Below are experts of layer 2 (counted from 0) of a mixture-of-experts language model. Rows are named router (the router's row for the expert), gate (a neuron's input weights, with its number), up (a neuron's input weights, with its number) and show model dimensions 64-127. Each number is 500 + 50 x the weight over its row's rms, rounded and kept within 0 to 999. Numbers have three digits each.
After each expert's rows: a language model's description of what the expert responds to; "gets" lists some tokens that make up at least twice as much of what it gets as of all text. This comes from a sample of Wikipedia text that the model never trained on. Tokens count by the router's weight.

# expert 39
router:471434558523479458537461475460460412444553507498496546395548495454575509495555561511525536530510470488506476420533541481487531467520536501550501474570517557464542442582596432555461470379565546
gate0:481557485504499584499500484422477586379466426545586410525534532564515498576519579537543426467560412496527508438518458507510376427500428518504496500547564520521581482499484486478402488499459422
up0:481594506548457506597492494384489580453483455521538468490521499511552487578416537555513489480461512506444550380486460477494424415436488553481512499492552536542617478471494430414423459504510492
Table cell openings. First token of a table cell or list item after "|" or ";", mostly single digits and capitalized name starts such as Par, Gl, Sc, St.
gets: "l", " 2", " T", " 1", "r", " 3"

# expert 40
router:499588487529475434486495482496491479492503498514514530508572458659544522467433532490420487564492511468551412507538510336551494450584496458444475435479484473468497528514468482552484549480440459
gate0:533512453471425472524437521514488454459528553527505492577572578581462485586493584474484438502504422435461544531487473456481487469480498498522466518512503579463540510476462424456431425597461503
up0:432437526531561597490616522529421574509487473506508522436456539444444526511572499501545620490529451552456421497444481557475527535476575487501462493518508450505497474506594593465578564439516513
Letter b pieces. Word pieces containing b, like b in Ubisoft, ab in stability, ib in prohibited, plus pipes and separators in tables.
gets: "b", " B", " b", "ab", " |", " /"

# expert 52
router:518489465507452477541555427465493438398536431483493557563519548450505551524387502552487439513470477638568566490460542594545427461519534541538510562541518427443426431478492488522510510500514469
gate0:515497401527501433477577508453493497525515487516480533491580524538499453555413523511483487425529586514467494453511512609550513482519495525455437565545494405499465442508561420397443553518527540
up0:500433439470479474508512520473546480469523382519501476476586532545556572534582489502489483488524474500434588441549486618583528476504420600454494481574474508543477487465661487401553490495506518
Pieces after R. Word pieces following R or r, especially le in Role, Riddle, selected, and ro, Re, ele at word starts.
gets: "le", "el", "les", " ro", " Re", "et"

# expert 19
router:529443450556569464505406620433482555568449454568584559538495512493567509538432440596536589557523489559544534422446480481458541478510514451524568533488531480469488480510471544530550510455444494
gate0:379507475401543509546455569438494427452522391480586485534504404519408569455509462508482544479573595541513595430563565433514533514557417491534585511460495498413424486523474513527525487475428426
up0:477503495534496429481454528481531394544524377567596472576471500491446502451518594501461493442505533565546564539496563472463571511471460569553495455439534400391481454496546474541451509544548421
Table pipes and headings. Wiki markup structure: table cell pipes at line starts, separator rows, == heading markers, list dashes and Total in stats tables.
gets: "|", "-", "\n", "==", "===", "="

# expert 37
router:423560460550524544472418498398446444470541412529543535514605486491502508502598474485578582455577466538471528482485462564480499521487492527535510532476572455516386428553445496535529578535517502
gate0:549515489439532449542482492438463447472479433597475464420485509475608410491537490512539479554575521534472583587519556505563547554560506481606524482466550464462518531443529503492449504477472489
up0:516480483474470458419501490410445499461516524558497547444457450491521522514526458634524494459527508631482527607503457486551495493526492435570491529541539406458472579422579502480496501459475532
Colons, semicolons in infoboxes. Colons, semicolons and pipes separating fields in infoboxes and data lists, and the ulation in Population headings in place infoboxes.
gets: ";", ":", " |", ",", " /", "s:"

# expert 43
router:553513633485530517535412508493524590469508565526378433587551494461513417487496453493537501526580461474588471462473446417428452523602524500499424573543444508464461485422533517522521445529523521
gate2:526441523448520474450517586412608474436441553525505452567506576532493507505468436483478457586466475554491565590462578495408513600465393621521553430525394499578501466541554595512509508442411503
up2:485535466573479599555462427465381507590486471472520560396435435450484402488556584519541507449505574466481457499460427501538519443544535440487396569510585501436534512505514474438499478480525497
Word-middle pieces after s. Second pieces of words after a short first letter, such as sort, hold, other, event, summit, often in running prose.
gets: "il", "l", "ort", "ast", "old", "s"

# expert 3
router:528531429530452532468541522457441460494482548489566521522556509471443453457554498424478431494440525477514556569369461416491445454459474506526494473520551541597524482429538536550494497518480511
gate2:529551528509544474495513539536448517469500475483596440518486489484541576472541539426458472485474504510406397495555483559532517487507557489497442520536566414487625508558495544424498574569561549
up2:487494536500556536578551475506494482532470523446511439465452623490502540487498496464426432533401514451531415429508463497576534499420477505490487583442595509504484532543464554410561481515535467
Country-name starts and "of". Word-initial capital pieces beginning place or country names, such as U in Uganda, United, German, Ital; also "of", "for" after nouns.
gets: " of", " U", " for", " I", " E", " O"

# expert 28
router:474488511536477568518524458430473457448480452523420471589478555581462474485476454452576443431459559463516433511387479605520440474550501502514566536481523571511570513521538438505428523431532510
gate0:480547433524484536545541510473541418391411480590553538515504546494446522600483558445493477544458491560505531574450558638463583508474522501436562519504472454475492570406461481553492427438517490
up0:539509608519572475487479497579464570527546396549491442494439462457510459407462468456543501449505502503516427403521548453482489527476502509518378450463511591547538408558530508474474541565427513
List-item dashes. Hyphens opening bulleted list lines after a line break, as in biography, species and infobox lists; also in-word hyphens like season-record.
gets: "-", " E", "|", " D", " ", " e"

# expert 57
router:520528505519537477539439482521506497524431477498379499417513397542498411488530520444511503524532418611496541439516481604528504456515510449542516474443499574504503468438472466505540503507551422
gate0:406470554452448455580419487359448490455420476471523545501525466507522535478472517448508520524509534451485501497542498613539510482571466503504500492466551575471481557446572582512446524587466481
up0:455463490467421441515496471467487496386451498488477530510523442535538530432452557508506523540564541495513511538538447512535512476544482521546434417440546582527461537506537595492519585542490485
Table pipes and separators. Pipe characters separating cells in Markdown tables and header rule lines "|---|---|", plus semicolons separating names in lists.
gets: " |", "|---|---|---|---", ";", "|---|---", "|", ");"

# expert 26
router:433443537549459482498582465595415537524527441564506539516514536409574482456483532468437387595492439463522503533583476482475432471512554468516528556434556495559475478533426547555520534451509523
gate0:461566587511447520447465529457544514476486476492533526527525512552621580514392508552488527556439551514577470568409492529475577414429531479503483510461479551521482446371476442437500520566472462
up0:496482560572515454477515580549536494492531432495481507477433510535543657554526490522511452522557547480492446514516397412485452486435498470463474412522403610548474507507503450471562548574477464
Mixed fragments, no clear theme. Mixed tokens including et in asset and defeat, capital W starting names, quotes, slashes and the; no clear common feature.
gets: "et", " W", " \"", "an", " the", " "

# expert 51
router:426471485556440428471562440440513537579457466506475423553476441435548480490431497622519503474483460464501585462554420451432598488536546513498495506510559550514468563523439569475401551469439515
gate0:548429514453503451494545560515551473577476476519527470434474602453553518518464522510511453484418443469522597443448511445532621525599511558456465513523522503374492550525571485567492508465485516
up0:445525494477450559515442402460503498411521559520476559530568466526499531510516471475477528447558594514489400547549463533441402474379484485528585507496483451613529421532446521462477514613512484
Letter "e" mid-word. Single vowel pieces, mostly "e" and "es", inside or ending words and names, such as in-e-ffective, g-e-oidal, includ-es, Zerb-e.
gets: "e", "es", "o", "ge", "ee", "a"

# expert 42
router:511661433498554529530407464535501431511397559454467468497498488529436520567506481510527493461530512614482504462418490568501547471455484511497431487531509511470538448461522449465548555481520402
gate0:503432471525582407472529574467484491466470428477616561524496490499503349478435456530478547463474514416523487535568581500476526439514439394503552513453514566470435532477392582503565506507472503
up0:551618572453451576454470468524498480557490472572486474465553475575488652493597565557487485532568517565463512512482458494497467545499490562525409477521474517482561497461579366530439547476570466
Table cell separators. Pipe characters separating table cells, especially after numbers or blank cells, plus semicolons in number lists.
gets: " |", ";", ");", " 0;"

# expert 24
router:556472564489504449482526458497453612531506472493466505452466522490497558494523448510449573559541381542566419421434451399530485459553429500540500383454492499529451634475574489457467507496525465
gate0:554482395500603492453416428561547485601530457424493561539495502506446573497496467502477537516487496509415461494463463479560529469411447566499493483437421477451474480558592483554483512483479528
up0:478494591514521481466534405500525391476506499461421581460538424501559422546447430557570525520502527497514437560532523446503507545524585434390447417439477444563556469490533454522464485497570473
Word-start consonant pieces. Opening consonant clusters and second pieces of ordinary words, e.g. h-ij-ack, cl-aims, att-ack, bro-ther, st, J.
gets: "it", " l", " J", " h", " g", " st"

# expert 1
router:472607540455472504503530496532498522551406568369497439456496523499466466458493518460508567541486512486480471525537528437449523516498309546558401374521505534520467470558462434536583429449456489
gate0:388495494501385508480401536505488512517466515466511547482520526510546556396489577483538503485472545582534555455427479457484541493511479415598538507507437416446383504591512477525596518509505384
up0:569542457525584452452546434537529512562505542526507475452466486494464445605564414577468533555464494395520452549570454534569500475437437627464525487541522558523595480403417515509400467460476600
Numbers in tables and dates. Standalone number tokens in tables, dates, scores and lists, often after a pipe or semicolon, such as 14 November, lap 17, 11–2.
gets: " 3", " 4", " 0", " 6", " 1", " 2"

# expert 29
router:423442590503457514566453475493482576530393493445401512506559492633489490484408416507533424467540487470483458586476516482462513560499521454571548520453503436531555459401540494475531490410525517
gate0:475503505499498465494496567592496492616495461523536417510541492407508519496449495582607507449492444522471553498541405611464437507531461496421445515519476539574473536540520495533542508454416530
up0:473476554497535410543501523550493485578501506518523458468522524420530476553441479559599492466480482485442527506543395531501459518515469488441449503513549488606425462590520570535541505399489476
Commas and list joins. Commas, including those fused to word endings or digits, in lists, dates and thousands-separated money figures, plus "and" and ± signs.
gets: ",", "s,", " and", "e,", "a,", "es,"

# expert 62
router:515597530468443392535534484443585523430504473534438459515414500473478488418434554612510463509461544523465559449537426471533516596543473467416497575514502494559541490476471509404600542462469556
gate2:457495462422546463563436530402557431458507513448537453607526517517515505524401502448565526428436518490506481489524517493478536420563478446389561552464503502426418545518511444432524449427568454
up2:419581486463543476580424520466539498451521546426506534554542534532539516498387532425607499507431508500568494498536464453473555421495489477363580516448481438423386524486538491446525448419557548
Vowel-final name pieces. Word-final a, o, ia, ana and pieces like ign, av, ur in place names and foreign names, e.g. Kerala, Nunavut, Ensign.
gets: "a", "o", "av", "ia", "ign", "ur"

# expert 50
router:578506446477468516470436571490537577528430515557456559545484487454487495460455432463443544552482500508552528495430475468473603550577537502598523462476421460522490442435429514561520587420519560
gate0:506539564473522439453450559418458455561477541478507412439536600603467560531528469492563592516452540486605547551413515529463530474526495407436453486623468428586515404491491518522588449522480578
up0:581552520548475487528518477577535504424465444512565510544496415406448399457519483482508527484536484525461537468550516452553416546463432493540585484378473526383503554548577537499429513501466414
ig and el pieces. Mid-word pieces ig, el, ell, ess, il, notably prest-ig-ious and or-ig-in, also names like Akh-il-endra, mod-el.
gets: "ig", "el", "l", "ell", "ess", "ion"

# expert 46
router:455502567544444558522585503524461394450491585514523496407470426543551528407459507567471485429488522473445568538532528560496518419569538461512449520434459507488494596467439478506505560465556508
gate0:504507523485578432432475556505472438490529626505490442455418559419489442549564490567463507515496503464478493551446498506597530395435482514478465400555529520482490595532466571553516475504554540
up0:471485592476540383431467549515532431576515529503425413468467444419512411584539503515425531503535481482382502481565535508556565493417529474530495451447542568436512564503495537475574456574553516
Score dashes, mid-word pieces. En-dashes and decimals in sports scores and season ranges (–1, .3), and middle pieces like ourn in journal or tournament.
gets: "–", "–1", "ach", "ack", " J", "–2"

# expert 38
router:432581520472484598525458433450582587497477494504433487441526518575578559538620388487493545540524444632534472505490455546482470493489491533558494532458362499539421464509480549477596507512492507
gate0:414439502453577484386468486523530528470557524492543529427463511553482481547524434504414414537536443523503413506432535392555458524448552525459489437497494428509492527441544497456442414530432450
up0:580629498491363520588534497485486522473367532501513525575501470471484485485455541538568520488553546448517583508531512563406564485489447502534526665451574578525518491553503525599465618521505485
Name and place endings. Final pieces of surnames and place names, such as sh in Marsh, ton, ford, ington, ham, son, man, town, York.
gets: "sh", "k", "ton", "ire", "les", "son"

# expert 49
router:485441477528579482419506565535437518438456423553565582511586549507605507579426539556546555473448550463494450532507465476459576510471506563517504529522534542476574443530548455555542585552482528
gate0:510529384506542548542522530536533533535519520465483457499498461354534561487449467451557513519405438499495450536526492468456528447454542482514508511443490497535609521448514492466463491442547632
up0:459427429531450625478464517534522472519518554504552557558530551461553540454487509469574544461456458458493566588530560404487525483419497490503544561485517534547596520468559517439522507459592587
Markup symbols and brackets. Symbol tokens: = opening a new biography section, open parentheses, quotes, backslashes and braces in LaTeX math, dollar and plus signs.
gets: " (", "|", "=", " \"", "-", "\\"

# expert 0
router:454467570536594550427426548493420497407491534455456532525560427457522496500458476448422477455489449560561575556517540453478493557500463463465552448547554496500542548448439405527539484505482421
gate0:576545558486546535508531523482608503574492573453456553579540441498516361525526496561488408556533456645448625465499490526481432489428520493484470605483510539531477431554419563583587480483529453
up0:516514447568487494542582443447474424557489534445559481448512564488467495467584487469508432439500469526398603502458445521496486583542471453418541466509559553481508411465536448469547589554562423
Determiners after prepositions. Articles and possessive determiners such as the, a, his, their, usually after of, in, to; also the piece icip in participate.
gets: " the", " a", " The", " his", " an", " its"

# expert 13
router:545535558534555478609561452566578497523571496531555421542455485433551474501450500529478463569495513488554511518501570426496489406558439584350554388435511455474543457530504539522553428550554501
gate0:468575465437463499491519526450574502511598632519602512428424535523513536496477578513438586535539600430518536472529575486489553443565470506506504501502501571423595535479495518472506542499547473
up0:561445513485511558447550463527443529454555465479376489525491512489402543396367516534533577519534406538506492541494554485478499555440567524509430461496498463510426434515489479460528499519464407
Mid-word vowel fragments. Word pieces like ore, ide, id, or right after a single initial letter, as in wore, video, network, plus quantity words one, more, single.
gets: "id", "or", "ide", "ore", "o", " 3"

# expert 60
router:584495470498558521529434512434471537538531484476471548392580530528496534553530536519544498402596532520434542479580486565553497577533488516497524480593571482570503479406543478532515466525457563
gate0:533487512392413529533416500407509442484511540454460470535479468451429590532510545434505473500482502582625470495571439487472524518509484465452470477515451409508517488501401479480481528509547656
up0:438528473526559488544457480569440467549510452559449577548491497448441449541493516418523469434570538575478481450511462562455527506509517598520511515536549583545471590500519554525527566399529512
Ate endings, art words. Endings ate, ated, ation, ating as in stated, violating, Syndicate, plus arts words like film, work, art, design, Artist.
gets: "ate", "ated", "ates", "ase", "ation", "ive"